From a checkpoint of a small mixture-of-experts model trained on Wikipedia.
Size: width 96, 28.3M parameters.
Training: a variant of SOAP for the experts, 628M tokens, 4791 steps.
Below are experts of layer 4 (counted from 0) of a mixture-of-experts language model. Rows are named router (the router's row for the expert), gate (a neuron's input weights, with its number), up (a neuron's input weights, with its number) and show model dimensions 0-95. Each number is 200 + 30 x the weight over its row's rms, rounded and kept within 0 to 999.
Before each expert's rows: a language model's description of what the expert responds to; "comes after" lists some tokens at least twice as common just before its tokens as in all text. This comes from a sample of Wikipedia text that the model never trained on. Tokens count by the router's weight.

# expert 25
It responds to: Word-final fragments after a stem, such as any in accompanying and ions in elections, plus birth-year digits and table pipes.
comes after: "0", "8", "%", "born", "7", "6"
router,232,201,227,182,220,157,182,166,237,179,164,211,245,206,174,176,192,170,162,203,153,245,176,167,161,234,181,157,174,236,245,228,159,240,168,163,177,222,161,242,211,232,232,201,225,200,190,219,178,218,229,234,211,196,168,237,218,220,220,170,242,168,183,164,233,238,216,175,163,187,170,165,160,164,173,166,235,228,220,242,246,158,179,225,194,238,227,180,221,235,176,159,175,167,229,167
gate1,156,214,210,230,172,272,217,194,215,180,175,146,180,264,197,209,206,197,212,171,217,192,240,290,167,183,178,187,236,155,180,182,235,143,228,216,201,195,240,175,184,172,175,193,217,181,219,191,213,214,184,205,165,245,218,188,225,163,161,221,191,225,219,230,202,197,185,219,257,180,264,279,201,199,218,239,167,203,223,183,187,200,187,175,223,130,179,205,211,167,166,209,198,224,195,241
up1,164,190,208,231,227,185,209,232,186,181,177,188,232,193,174,218,238,196,193,212,204,168,300,216,194,215,191,170,241,205,240,131,176,228,187,236,172,205,174,197,190,173,226,194,249,196,180,222,180,216,226,174,212,250,208,166,218,204,228,252,185,186,207,214,177,178,203,196,262,255,129,238,188,221,179,199,162,180,234,189,199,240,216,267,211,211,160,172,185,218,198,254,171,222,156,151
gate2,202,248,177,182,177,225,199,238,156,260,228,213,139,220,209,212,252,205,208,179,249,173,202,242,219,177,190,227,223,130,169,183,209,175,259,236,252,206,234,193,192,195,181,143,197,211,183,238,204,211,180,175,193,213,232,154,192,168,206,159,200,216,235,204,155,149,214,220,223,208,187,245,211,225,267,204,215,186,238,162,193,245,217,162,223,209,221,240,190,152,208,212,212,215,189,255
up2,205,153,223,168,256,195,186,177,191,168,172,241,239,219,250,232,199,231,251,222,214,189,157,226,177,215,167,157,238,260,243,184,185,215,165,169,204,162,217,147,220,256,153,184,244,208,229,168,196,225,177,211,201,201,184,146,206,210,175,201,231,156,222,192,193,183,215,185,161,172,218,136,185,195,135,212,198,261,202,218,202,235,197,156,225,157,224,167,205,222,179,184,179,229,216,186
gate3,175,195,165,200,157,237,199,234,209,247,242,203,183,262,216,189,220,228,196,157,220,177,234,251,222,209,239,231,212,160,159,191,219,206,226,178,240,206,185,222,182,197,136,176,197,157,205,180,213,197,187,192,204,184,195,183,183,191,213,233,181,177,202,187,210,147,154,237,206,216,205,209,269,243,248,198,132,207,214,174,201,249,217,200,191,200,212,235,152,149,203,287,165,221,148,177
up3,227,213,186,167,176,217,181,133,236,205,187,213,213,189,198,217,164,280,235,178,241,225,202,201,226,206,213,158,193,241,191,193,211,212,225,184,226,215,199,124,206,173,254,250,224,182,198,167,150,200,258,197,181,209,196,218,219,168,184,179,169,246,236,221,243,242,223,228,186,164,195,195,240,260,201,176,197,109,220,181,231,177,205,229,166,215,209,212,181,199,192,199,184,157,168,239
gate4,200,185,121,213,198,213,180,208,187,205,225,174,174,221,213,226,222,204,180,185,209,177,239,216,210,198,253,215,236,165,247,195,202,179,172,185,236,232,215,218,177,174,163,207,172,173,213,150,264,170,157,184,205,199,245,157,161,184,181,193,203,195,241,239,154,151,199,212,221,164,164,198,249,201,231,232,208,221,179,144,206,241,185,170,221,143,218,174,197,164,245,276,242,220,167,224
up4,220,207,198,215,243,164,236,234,170,214,193,203,185,146,162,181,226,144,159,255,190,217,231,209,198,203,245,231,269,201,222,234,221,191,193,212,182,156,170,247,216,213,205,195,198,217,143,251,173,186,211,193,211,267,153,231,196,201,180,226,236,203,186,223,176,176,195,190,187,260,237,198,176,126,210,250,204,202,245,205,218,190,180,217,191,240,171,219,188,242,161,250,191,205,251,182
gate5,215,242,195,236,99,233,239,237,178,189,232,177,164,204,217,152,253,218,256,217,190,130,188,207,179,181,234,261,200,168,194,190,233,226,234,194,190,181,225,145,173,196,183,160,236,187,176,186,210,246,164,174,181,196,196,143,191,224,240,228,226,179,206,178,208,160,235,211,217,222,235,225,243,210,248,199,202,185,204,164,173,207,221,190,228,195,200,191,219,163,229,229,194,225,170,233
up5,186,214,187,218,166,207,248,234,144,191,202,190,217,186,184,200,224,222,179,173,185,202,174,238,196,234,183,222,190,217,186,184,259,170,251,177,189,209,191,178,182,256,134,202,191,214,111,202,201,162,176,227,206,218,266,168,133,188,225,121,186,167,174,185,152,161,167,195,205,211,213,223,235,162,171,166,195,236,192,212,210,198,200,114,185,198,206,168,192,189,218,188,215,224,187,224
gate6,161,208,216,182,207,225,224,207,120,219,194,216,148,209,186,223,179,202,180,198,234,201,199,209,231,151,220,221,248,183,183,174,205,146,189,227,168,239,196,204,174,200,134,216,214,203,193,194,227,199,137,157,181,174,228,192,173,216,190,193,153,245,189,207,150,181,233,235,217,227,189,217,240,256,226,237,135,203,220,221,180,258,178,207,234,154,198,212,220,188,239,248,216,217,192,273
up6,244,202,230,241,177,143,232,171,206,171,210,232,162,214,160,180,198,239,214,139,192,192,147,189,184,227,201,247,196,245,193,262,269,182,185,228,229,214,221,221,156,227,207,230,246,185,228,197,224,212,219,191,246,190,175,248,217,201,171,174,211,150,206,237,257,207,197,248,229,190,220,165,200,152,150,195,241,164,167,197,212,200,241,208,186,175,217,203,185,220,256,158,185,196,212,202
gate7,155,223,169,193,184,204,234,231,156,171,179,221,172,190,226,212,220,184,197,232,193,198,177,244,196,176,227,273,238,163,197,186,267,201,239,193,205,130,223,154,165,144,179,217,192,216,206,157,234,165,169,194,229,226,233,153,201,204,176,192,211,215,226,199,219,164,183,212,210,230,185,261,188,228,199,233,168,198,255,199,150,231,234,127,170,206,206,175,185,189,239,239,217,242,190,205
up7,164,229,183,212,197,189,250,240,203,204,221,210,194,158,273,147,193,217,204,194,147,210,202,165,193,210,164,161,240,174,227,174,189,234,114,206,211,254,181,209,209,191,172,174,176,189,223,186,193,147,226,214,198,184,215,212,226,222,166,187,238,267,188,184,202,138,246,156,160,175,221,233,135,181,236,194,205,198,195,158,227,215,212,186,140,200,192,162,196,203,183,245,232,217,201,204
gate8,169,257,168,275,150,214,227,199,143,237,236,176,160,238,188,231,231,237,211,219,227,181,200,230,192,177,198,244,218,207,215,147,159,192,249,240,225,233,235,205,186,195,207,214,223,233,216,203,215,220,195,193,195,215,139,199,175,178,224,163,186,176,225,167,161,172,181,166,221,216,233,214,224,220,226,242,206,237,186,189,225,230,171,143,169,182,221,217,205,141,196,216,179,262,154,226
up8,263,158,226,141,191,181,215,170,177,186,209,200,160,211,156,169,207,199,223,177,178,184,236,153,273,189,188,169,186,180,227,188,234,209,199,195,177,173,221,183,145,188,207,273,176,186,238,201,234,213,211,244,247,244,222,202,178,215,182,151,183,181,175,280,237,176,209,171,162,247,257,161,218,195,171,236,200,193,188,184,179,174,226,207,206,136,193,221,223,179,222,182,204,225,198,200
gate9,179,214,188,218,147,233,165,203,203,191,225,211,170,209,205,229,204,231,234,227,190,148,240,236,207,188,236,248,229,206,189,176,246,234,257,242,234,193,254,164,221,208,179,163,129,180,179,192,216,200,159,198,179,183,160,187,168,189,228,227,158,186,208,172,189,196,169,214,221,182,261,227,201,250,239,235,195,186,139,209,183,209,194,149,198,174,218,143,200,164,192,181,193,260,149,223
up9,189,183,255,179,219,181,189,150,187,185,146,182,226,210,198,213,179,193,266,239,161,175,165,218,182,167,224,222,175,187,227,180,172,206,180,185,238,194,175,187,226,273,229,206,206,212,235,176,220,214,238,191,204,192,179,200,205,161,294,227,237,224,200,201,234,258,194,195,176,227,225,200,164,191,166,194,220,177,222,181,163,231,228,126,235,201,249,164,247,183,165,189,189,176,237,164
gate10,161,247,195,206,195,268,188,216,162,207,231,192,181,197,229,183,202,158,193,183,271,183,196,199,221,196,202,226,239,140,216,155,221,196,231,227,214,193,234,215,186,192,193,233,186,163,210,164,230,194,175,177,156,223,197,221,169,161,188,184,217,211,229,233,141,141,212,187,219,166,239,260,243,190,228,209,160,201,193,152,237,227,181,155,238,173,182,186,170,176,179,228,228,256,208,267
up10,199,227,199,131,184,201,183,215,164,220,234,197,164,219,187,175,204,186,231,164,219,221,184,245,172,179,175,205,199,249,219,230,160,167,189,128,235,193,201,235,210,151,147,208,194,248,184,157,201,185,212,199,175,210,182,147,200,237,178,216,221,231,227,165,210,187,204,180,228,237,207,274,196,203,171,248,194,209,192,275,239,149,180,159,174,211,241,202,157,207,254,156,180,218,209,202
gate11,172,221,190,235,178,234,262,224,197,219,232,214,213,237,199,195,235,223,234,147,188,185,215,211,165,187,199,250,266,143,200,210,199,246,208,225,225,179,240,159,224,198,108,218,232,211,169,207,255,257,210,163,205,189,187,160,216,180,197,208,179,188,207,187,197,158,146,224,200,171,212,228,248,267,211,224,173,206,179,177,184,187,175,156,152,186,166,213,175,194,204,218,221,238,172,202
up11,217,161,196,157,210,162,212,165,128,188,184,222,191,205,200,174,225,190,154,249,153,178,212,215,198,167,222,237,181,177,199,188,267,215,190,165,148,232,192,210,209,203,202,185,235,204,184,180,174,228,237,214,229,132,215,208,203,187,186,214,210,144,191,200,219,265,202,226,209,106,181,209,167,198,191,189,227,185,180,209,174,199,195,166,220,227,227,165,170,220,131,186,231,266,162,225

# expert 38
It responds to: Nouns in award, order and membership phrases, such as Order of Dannebrog, member of, Medal, Award, Act, Director.
comes after: " the", " at", "|", " was", " a", "-"
router,237,201,227,185,226,168,180,173,232,181,164,208,245,213,172,179,196,170,159,198,159,248,174,167,158,233,187,159,174,237,246,227,159,233,162,159,180,220,157,246,215,233,231,209,229,202,188,221,177,225,230,232,211,195,171,237,216,216,219,172,245,168,179,165,243,235,218,180,170,182,172,164,158,171,172,161,236,226,222,240,236,155,170,220,188,233,229,185,217,235,172,159,178,163,228,162
gate1,178,195,209,235,159,264,191,214,155,194,194,180,152,217,249,181,218,210,205,208,221,141,235,196,226,165,172,263,237,169,176,242,201,192,231,196,176,129,194,178,155,170,224,208,232,218,204,195,206,175,203,188,179,176,187,161,188,197,213,208,213,218,221,235,186,172,213,215,225,203,223,275,217,251,229,238,182,164,161,188,199,247,198,167,206,224,143,237,165,150,224,224,215,256,207,244
up1,210,176,191,138,190,194,197,173,217,229,216,206,241,196,251,193,259,182,151,174,195,193,259,182,209,158,214,190,214,207,218,186,207,238,183,167,207,127,193,208,268,194,188,190,196,251,201,228,199,240,212,157,179,239,178,242,192,243,180,194,241,233,199,220,224,164,183,280,192,225,250,194,233,167,181,200,176,220,172,240,232,189,223,186,143,232,166,151,232,196,193,191,240,217,224,194
gate2,165,189,187,175,139,234,222,194,150,152,270,211,112,206,229,195,208,205,188,145,232,202,199,254,182,158,196,207,223,194,170,182,250,182,276,204,206,195,198,186,206,198,174,182,187,205,225,209,220,174,200,208,204,192,211,128,201,183,180,206,203,209,207,268,158,148,199,218,190,249,230,233,179,188,229,206,209,179,151,176,169,232,211,180,220,185,158,209,193,202,238,204,244,253,171,187
up2,164,247,199,167,181,129,193,159,234,198,191,152,150,142,223,211,224,247,180,216,256,237,160,191,235,192,194,163,222,210,200,260,173,183,194,165,191,199,235,209,192,193,176,208,215,243,227,185,208,233,192,173,196,151,150,201,168,197,219,201,242,179,192,192,169,162,231,192,213,194,170,158,201,222,154,219,193,228,167,206,215,144,218,119,241,239,162,218,189,222,159,202,196,192,238,198
gate3,123,202,185,198,206,211,201,199,231,177,206,185,139,232,258,206,224,171,229,193,237,155,191,241,200,220,269,224,224,163,217,229,254,175,250,177,208,207,225,184,194,208,210,160,201,196,226,133,241,199,161,186,235,200,207,137,191,200,194,244,210,202,198,172,176,170,190,242,216,222,217,217,232,201,210,194,158,202,161,168,177,236,229,155,186,178,184,210,177,151,172,229,193,254,179,263
up3,219,161,211,243,147,141,207,196,196,250,181,209,148,192,195,173,204,252,225,210,257,185,158,255,215,152,175,177,193,186,199,171,213,179,234,200,198,164,196,240,207,200,160,203,182,149,206,211,185,244,159,209,205,224,209,206,223,238,196,243,209,177,234,193,208,153,201,230,225,208,148,222,131,176,230,195,198,260,187,152,186,201,229,195,191,146,267,206,163,208,213,218,232,246,220,214
gate4,163,209,190,203,169,202,208,210,130,199,234,222,177,217,189,150,244,255,203,217,196,139,227,235,253,174,190,253,217,158,207,244,241,194,248,214,186,192,205,202,201,185,150,162,180,190,185,205,227,204,178,179,185,203,215,137,193,201,222,236,147,221,195,180,198,226,214,200,191,198,178,271,206,228,220,237,206,175,200,162,143,240,256,181,189,196,150,169,163,155,206,192,217,247,163,231
up4,164,151,193,218,258,210,176,170,238,225,191,194,193,172,210,206,191,148,239,164,185,226,217,216,212,209,209,195,199,285,209,208,134,215,176,226,185,177,171,190,194,199,153,201,200,202,190,217,195,205,142,190,194,216,163,159,232,272,215,149,201,223,152,162,225,206,209,222,217,225,127,181,214,175,227,167,189,206,184,217,253,170,183,222,164,186,246,189,153,180,227,185,144,156,214,232
gate5,188,152,161,205,174,241,194,198,190,185,242,188,192,248,245,158,188,185,212,207,167,147,193,211,222,173,176,252,224,214,172,201,245,204,188,239,253,188,246,217,212,178,229,185,180,225,223,134,238,248,191,199,196,232,232,178,187,175,171,207,197,222,216,242,163,124,207,231,207,197,184,263,209,206,228,218,189,209,160,199,151,219,236,156,163,211,196,194,186,169,172,216,175,250,157,259
up5,163,174,229,198,233,253,228,208,219,242,223,255,245,203,193,213,187,233,235,201,192,192,194,209,162,200,249,191,132,211,172,201,177,191,198,194,223,165,134,200,176,221,169,215,165,225,205,201,171,213,246,161,226,193,221,207,190,233,240,168,189,232,209,165,242,197,182,247,196,145,214,190,254,192,200,204,221,141,245,185,252,231,248,203,151,180,212,148,237,214,205,174,199,241,152,229
gate6,165,207,158,242,176,200,246,235,154,193,163,195,148,202,193,199,213,226,234,190,195,175,204,217,225,216,182,214,282,120,166,174,252,239,230,207,221,163,220,192,198,203,179,197,199,218,212,197,224,156,237,202,191,163,213,183,186,248,169,172,175,242,212,214,131,165,209,207,248,196,205,228,171,234,190,221,179,239,187,211,170,212,243,160,212,207,235,203,171,171,178,207,213,265,159,252
up6,212,162,251,241,164,236,182,231,253,169,205,157,203,205,186,273,168,181,163,135,230,201,209,201,201,201,175,244,221,204,251,177,187,258,195,198,165,223,217,238,139,173,194,230,213,218,229,193,205,231,210,167,198,256,155,179,179,210,228,237,227,205,239,149,213,211,193,143,204,211,213,178,177,208,166,210,189,210,225,237,198,201,173,245,191,156,200,173,173,211,226,185,218,183,128,173
gate7,141,156,194,165,180,183,213,184,166,200,235,214,171,174,154,180,202,200,218,157,167,121,239,210,236,199,203,258,190,155,136,186,223,176,222,250,193,167,254,160,195,182,212,221,166,178,228,187,232,171,203,165,214,215,215,205,182,184,243,179,193,160,187,221,157,146,208,204,232,172,217,191,219,223,241,229,177,150,188,164,152,225,228,186,220,168,191,208,217,168,187,227,207,268,184,198
up7,244,209,199,229,224,190,267,241,200,209,143,203,199,220,266,184,196,213,208,208,252,172,260,226,209,174,260,265,192,180,210,209,246,191,180,190,188,176,207,198,173,178,205,207,199,232,184,177,216,153,172,197,129,215,200,166,152,182,223,157,184,169,208,161,145,173,166,230,226,196,187,198,167,232,210,241,242,164,224,148,243,236,220,201,186,175,222,188,233,155,177,187,222,181,187,211
gate8,199,221,142,184,171,274,235,248,159,195,192,257,165,196,210,178,283,212,203,196,204,168,215,248,231,209,215,231,258,179,203,197,224,177,259,208,170,223,200,199,204,214,192,187,205,222,190,157,245,195,176,172,197,171,224,173,181,237,175,181,203,193,223,215,171,138,214,202,226,237,210,234,247,210,244,255,207,219,186,162,190,238,234,180,199,236,224,238,171,177,190,189,186,174,193,266
up8,199,233,177,237,196,163,239,207,213,193,187,121,206,229,238,179,177,241,183,240,197,213,207,225,249,191,205,167,256,183,139,214,241,203,214,210,184,214,208,200,166,199,211,195,175,158,199,242,123,190,228,206,206,183,175,181,194,249,201,199,153,190,168,173,205,233,187,209,171,164,190,211,138,128,168,242,171,184,166,255,166,248,217,194,193,207,162,205,160,221,188,255,209,230,212,191
gate9,194,210,165,166,194,205,208,178,173,170,213,194,187,247,219,185,231,232,215,211,179,146,222,225,193,224,202,210,238,160,193,157,182,193,230,246,208,186,188,189,237,151,172,167,193,157,208,214,194,199,157,181,216,196,205,159,187,210,195,178,230,185,192,231,189,185,225,232,246,177,281,226,268,245,204,214,207,145,188,174,227,240,253,159,242,137,216,229,175,180,192,237,194,176,157,277
up9,189,170,119,214,232,174,215,204,184,206,199,251,155,211,217,243,238,250,223,204,167,174,202,182,252,192,200,223,181,186,226,164,227,160,171,228,195,188,198,213,227,206,215,136,190,159,253,227,211,222,151,208,190,178,218,145,240,265,200,237,190,239,195,262,175,222,255,238,153,171,203,186,201,229,236,210,155,222,230,198,217,220,234,155,186,216,210,208,223,215,233,185,186,190,201,234
gate10,156,198,215,169,198,223,190,187,202,201,223,192,138,198,205,185,241,250,201,211,199,167,193,182,266,195,212,238,248,151,245,184,192,197,223,181,220,200,270,181,159,206,142,171,196,168,184,183,183,170,205,198,252,185,241,178,227,176,149,243,187,245,190,169,203,205,216,223,190,180,184,202,260,244,197,240,167,196,143,212,205,262,226,151,222,201,183,178,194,158,159,229,229,251,178,195
up10,147,175,177,139,190,163,238,247,183,254,139,141,236,170,212,189,166,169,191,187,209,227,240,174,182,201,181,248,189,180,206,215,233,181,206,227,266,200,192,153,184,237,150,201,196,200,210,205,171,223,183,148,203,202,211,142,214,176,251,185,209,216,201,200,211,200,264,169,255,224,164,180,217,227,198,195,208,197,238,191,199,255,204,216,151,223,147,190,230,223,235,166,198,202,215,206
gate11,214,221,201,254,208,209,238,177,146,211,227,201,163,154,186,230,250,209,203,200,221,155,226,254,191,186,213,214,210,135,159,176,234,220,220,195,200,173,201,182,195,162,193,199,175,210,226,178,220,192,149,214,169,174,226,136,164,186,246,215,189,219,222,190,174,164,208,189,195,199,222,269,191,239,221,231,156,196,189,154,185,250,174,179,207,163,161,265,217,178,203,205,225,282,174,231
up11,175,247,183,169,151,193,228,205,248,231,169,238,260,171,182,172,213,196,179,130,204,186,175,219,195,220,229,185,175,176,220,223,206,167,197,156,249,162,201,159,216,158,186,189,185,209,158,197,148,208,206,217,201,178,182,170,241,255,226,194,250,183,143,215,195,223,177,203,191,206,270,184,154,185,225,180,170,248,165,191,246,218,191,208,231,201,217,211,240,144,201,214,177,244,177,244

# expert 31
It responds to: Dashes, periods and words inside data tables, episode lists and launch records, such as flight, Open, Pos., and lb.
comes after: " |", "-", " No", " to", " (", ";"
router,242,205,227,182,225,163,186,177,241,180,172,204,234,216,169,169,197,165,157,190,166,241,186,165,159,243,196,163,167,237,262,229,165,231,172,165,184,221,159,236,204,235,224,207,227,207,183,213,174,219,231,231,213,199,179,235,231,213,220,178,251,168,173,159,236,240,229,170,172,185,175,173,165,179,175,170,243,221,226,246,231,154,172,226,187,234,226,181,225,231,169,152,170,165,230,163
gate3,170,236,174,200,222,231,165,216,180,223,208,203,227,235,190,206,225,231,209,164,195,175,236,251,187,190,202,219,270,168,184,244,262,161,220,208,175,151,196,174,216,187,207,173,173,219,210,262,264,173,134,196,213,156,200,129,215,217,228,167,200,195,212,181,234,227,193,225,235,177,226,190,182,186,184,198,178,172,191,153,171,207,185,186,171,210,182,186,193,115,205,209,150,244,204,245
up3,183,156,199,222,202,255,206,208,211,186,235,237,237,179,174,192,164,157,184,177,214,217,208,192,203,217,171,173,218,206,211,209,196,214,145,279,163,239,178,136,190,253,190,207,255,251,159,215,185,180,215,227,211,188,153,190,212,230,185,258,181,194,240,196,204,196,204,189,122,211,184,148,213,237,194,198,233,245,189,213,194,221,189,209,181,179,204,162,272,197,231,209,177,135,168,220
gate4,170,190,92,174,182,219,175,156,213,216,200,218,164,203,224,217,207,219,184,217,143,162,179,209,137,166,191,252,224,202,176,179,255,196,257,148,239,170,200,181,215,175,165,212,175,200,166,163,286,232,159,156,187,168,180,215,218,171,190,219,217,205,182,185,189,196,229,230,234,209,198,162,182,222,212,218,135,243,190,186,227,221,195,195,221,211,210,189,194,200,235,208,221,221,174,226
up4,202,210,208,162,198,255,230,183,248,160,205,220,163,203,199,226,193,176,174,196,210,201,205,165,228,171,213,246,213,209,215,245,202,248,231,197,191,144,224,160,167,220,210,200,218,202,174,199,148,213,178,200,180,234,166,125,201,250,234,211,177,252,192,165,196,109,181,190,133,224,236,194,215,172,179,183,209,198,197,148,222,203,213,200,247,188,226,178,206,148,208,140,220,181,169,243
gate5,204,199,183,182,182,240,190,144,155,231,230,214,189,258,249,200,200,186,218,239,233,188,224,244,227,185,265,171,199,86,162,167,248,205,224,175,248,180,193,173,193,242,169,187,175,191,197,205,217,199,195,201,223,186,160,188,168,172,211,222,135,267,228,225,220,244,226,265,234,215,198,191,208,213,207,199,210,211,196,193,187,210,220,190,238,198,203,198,240,172,197,243,224,217,219,179
up5,148,195,148,227,237,235,204,206,178,165,217,246,183,176,197,180,239,158,242,237,174,121,225,242,236,249,220,172,167,229,191,202,195,205,196,237,261,202,206,199,175,185,246,217,153,219,209,222,141,189,155,165,181,199,205,195,236,193,209,234,218,151,178,177,168,200,160,188,177,172,198,163,222,212,218,161,158,179,252,193,183,176,198,153,182,170,205,191,248,175,195,195,247,215,166,177
gate6,148,223,200,222,197,234,226,197,161,178,221,171,187,250,284,164,160,212,220,180,175,185,259,192,207,205,195,218,225,184,161,152,196,191,258,218,228,186,223,201,143,170,163,186,223,182,226,167,160,214,208,163,219,179,225,162,176,189,202,187,220,225,210,206,189,185,189,237,221,169,206,239,196,223,218,257,167,187,230,202,201,202,230,156,172,183,199,247,189,157,196,223,195,267,186,290
up6,202,204,156,197,207,212,222,222,201,259,213,264,211,240,187,177,159,257,209,162,198,181,240,156,199,253,197,226,208,182,173,111,277,158,176,168,187,194,219,185,213,206,178,191,212,213,232,214,198,277,204,226,244,196,235,213,196,239,218,184,233,201,241,247,201,196,219,177,196,159,147,228,187,179,191,214,221,158,212,225,226,143,211,202,156,194,183,180,197,224,212,177,224,229,186,236
gate7,206,261,169,183,233,229,205,184,160,191,200,220,204,208,207,194,214,228,206,203,252,198,186,195,191,210,216,217,253,166,205,169,264,162,212,206,199,159,205,231,171,183,199,223,210,185,223,164,220,203,186,194,143,100,192,147,195,229,168,229,226,243,213,227,167,197,223,202,182,200,212,153,218,201,205,238,125,163,217,201,212,241,168,141,193,163,206,252,166,170,233,247,227,228,193,164
up7,222,213,169,277,197,221,201,172,174,202,255,169,207,198,153,163,255,163,227,195,146,183,210,201,234,169,229,200,204,226,158,230,175,222,165,215,181,201,210,157,241,168,180,165,149,199,154,218,189,167,193,187,243,180,206,208,245,216,229,156,178,217,184,180,254,187,279,173,192,214,211,128,213,197,194,251,174,188,170,210,191,223,249,197,206,242,196,215,151,227,218,174,215,217,207,189
gate8,147,175,137,260,216,219,252,170,120,186,193,191,198,228,175,199,217,195,196,170,192,205,182,176,200,237,298,204,253,168,145,178,213,173,222,173,221,246,248,171,192,228,187,187,174,203,185,185,220,207,201,212,176,192,193,166,164,226,175,175,162,157,200,232,183,149,196,186,198,190,158,144,230,185,201,197,182,193,216,161,174,243,203,189,204,177,163,144,193,162,214,195,189,216,165,212
up8,180,198,236,175,169,167,214,165,215,176,186,189,152,162,179,221,177,187,166,214,238,227,204,164,175,181,204,222,197,195,231,224,149,212,191,187,254,144,218,146,218,169,221,210,184,216,183,198,218,198,216,204,175,251,200,205,230,171,170,200,205,182,293,126,179,153,216,194,187,165,180,201,196,220,280,212,163,197,228,197,199,215,110,247,166,213,181,207,216,234,177,162,215,223,195,195
gate9,160,196,116,237,196,246,229,221,151,168,209,189,159,223,219,230,233,245,222,179,197,190,233,279,241,196,180,229,239,172,181,238,256,198,236,208,256,174,177,209,215,156,153,200,189,183,206,234,167,194,197,168,214,139,191,148,182,216,164,210,206,232,245,182,194,195,230,267,212,231,243,187,165,226,190,205,188,198,174,211,187,223,215,165,209,197,211,209,226,174,183,242,183,217,188,212
up9,249,160,188,216,213,239,213,174,169,185,185,211,157,211,242,187,177,174,180,178,204,203,196,239,195,236,257,256,187,244,171,181,190,138,229,161,210,185,196,219,206,246,202,260,168,211,161,242,234,150,210,209,154,202,140,218,195,203,212,231,193,195,184,189,179,224,178,254,132,156,199,131,244,196,193,185,208,217,232,203,193,214,176,173,226,204,170,205,147,183,211,207,192,228,144,228
gate10,196,262,155,204,220,226,216,225,169,231,227,193,191,221,183,186,187,225,244,189,204,195,207,241,226,194,232,203,235,125,182,206,191,142,271,238,223,208,236,233,220,165,223,177,191,237,223,204,171,193,155,188,173,173,179,136,198,181,217,194,186,201,185,183,165,202,133,204,246,161,205,219,201,259,191,251,151,219,206,158,189,205,224,172,188,146,206,168,198,175,182,251,220,221,155,219
up10,189,230,163,216,207,239,171,170,230,193,184,164,191,200,113,222,212,197,188,221,222,164,146,201,189,209,183,168,242,230,178,201,144,185,207,197,191,171,202,169,215,258,252,209,182,203,285,237,211,214,195,261,182,249,198,185,174,215,168,242,190,256,235,197,212,191,176,207,200,207,200,137,162,225,204,218,225,174,185,206,207,152,194,198,188,172,236,148,231,192,214,143,168,196,190,151
gate11,190,195,146,190,244,225,204,199,162,218,259,249,172,154,207,205,233,229,247,224,195,202,204,209,201,214,197,250,196,206,203,176,230,176,166,265,192,150,219,235,263,220,171,197,184,155,241,237,245,248,212,188,199,187,152,164,234,232,203,205,193,205,213,193,210,175,202,196,196,165,155,248,179,235,222,176,182,172,204,152,174,138,203,181,159,207,217,230,208,232,236,229,206,250,158,241
up11,214,231,218,186,221,162,243,195,171,194,225,261,254,207,214,205,224,203,223,146,248,246,189,163,222,204,182,216,261,167,180,212,223,167,208,164,222,203,195,162,237,196,273,213,204,226,201,209,216,166,144,196,192,190,248,223,252,242,154,203,200,183,227,226,226,202,182,168,219,283,193,215,195,233,207,202,206,225,237,206,149,165,192,206,156,221,193,146,218,162,204,214,228,196,252,188
gate12,129,181,180,172,204,187,233,240,157,203,217,195,171,207,241,183,224,219,225,216,181,189,182,283,221,158,228,228,247,142,129,210,239,200,228,204,216,170,227,199,196,182,159,143,212,240,229,205,213,199,210,143,189,171,209,176,232,178,155,177,198,225,221,198,135,213,183,219,224,213,226,232,229,264,230,202,141,212,208,193,177,233,219,226,195,184,212,177,193,207,224,229,187,241,168,219
up12,197,192,183,230,202,205,182,246,179,216,256,188,273,172,213,184,159,266,232,159,165,181,215,215,208,212,208,246,215,253,145,215,218,217,193,196,253,203,179,180,177,183,196,222,208,220,181,214,177,172,196,251,218,206,174,192,195,222,165,118,184,232,192,175,121,154,180,155,244,202,250,144,193,218,217,192,183,168,197,180,215,219,209,177,262,177,170,217,210,171,178,233,196,197,199,223
gate13,224,203,189,194,221,271,166,202,227,196,195,258,188,235,248,221,232,220,244,210,182,199,146,194,189,190,199,275,208,176,189,203,232,186,263,171,211,201,180,172,195,173,198,166,145,162,213,228,246,215,226,170,190,191,187,183,170,246,199,222,227,195,232,134,160,243,184,200,186,182,173,171,167,222,190,238,164,161,151,216,190,220,206,199,205,166,156,192,182,186,159,243,219,186,161,267
up13,206,233,188,233,188,202,231,212,192,219,161,182,175,236,197,215,177,226,182,178,239,174,164,158,171,147,164,198,209,220,208,268,163,236,238,127,143,180,242,222,152,223,210,229,176,193,197,220,130,191,251,204,244,211,205,219,256,227,162,216,204,196,172,238,205,223,164,192,173,216,234,152,221,236,207,206,162,205,191,224,179,224,243,244,198,159,193,207,253,202,203,180,165,171,175,201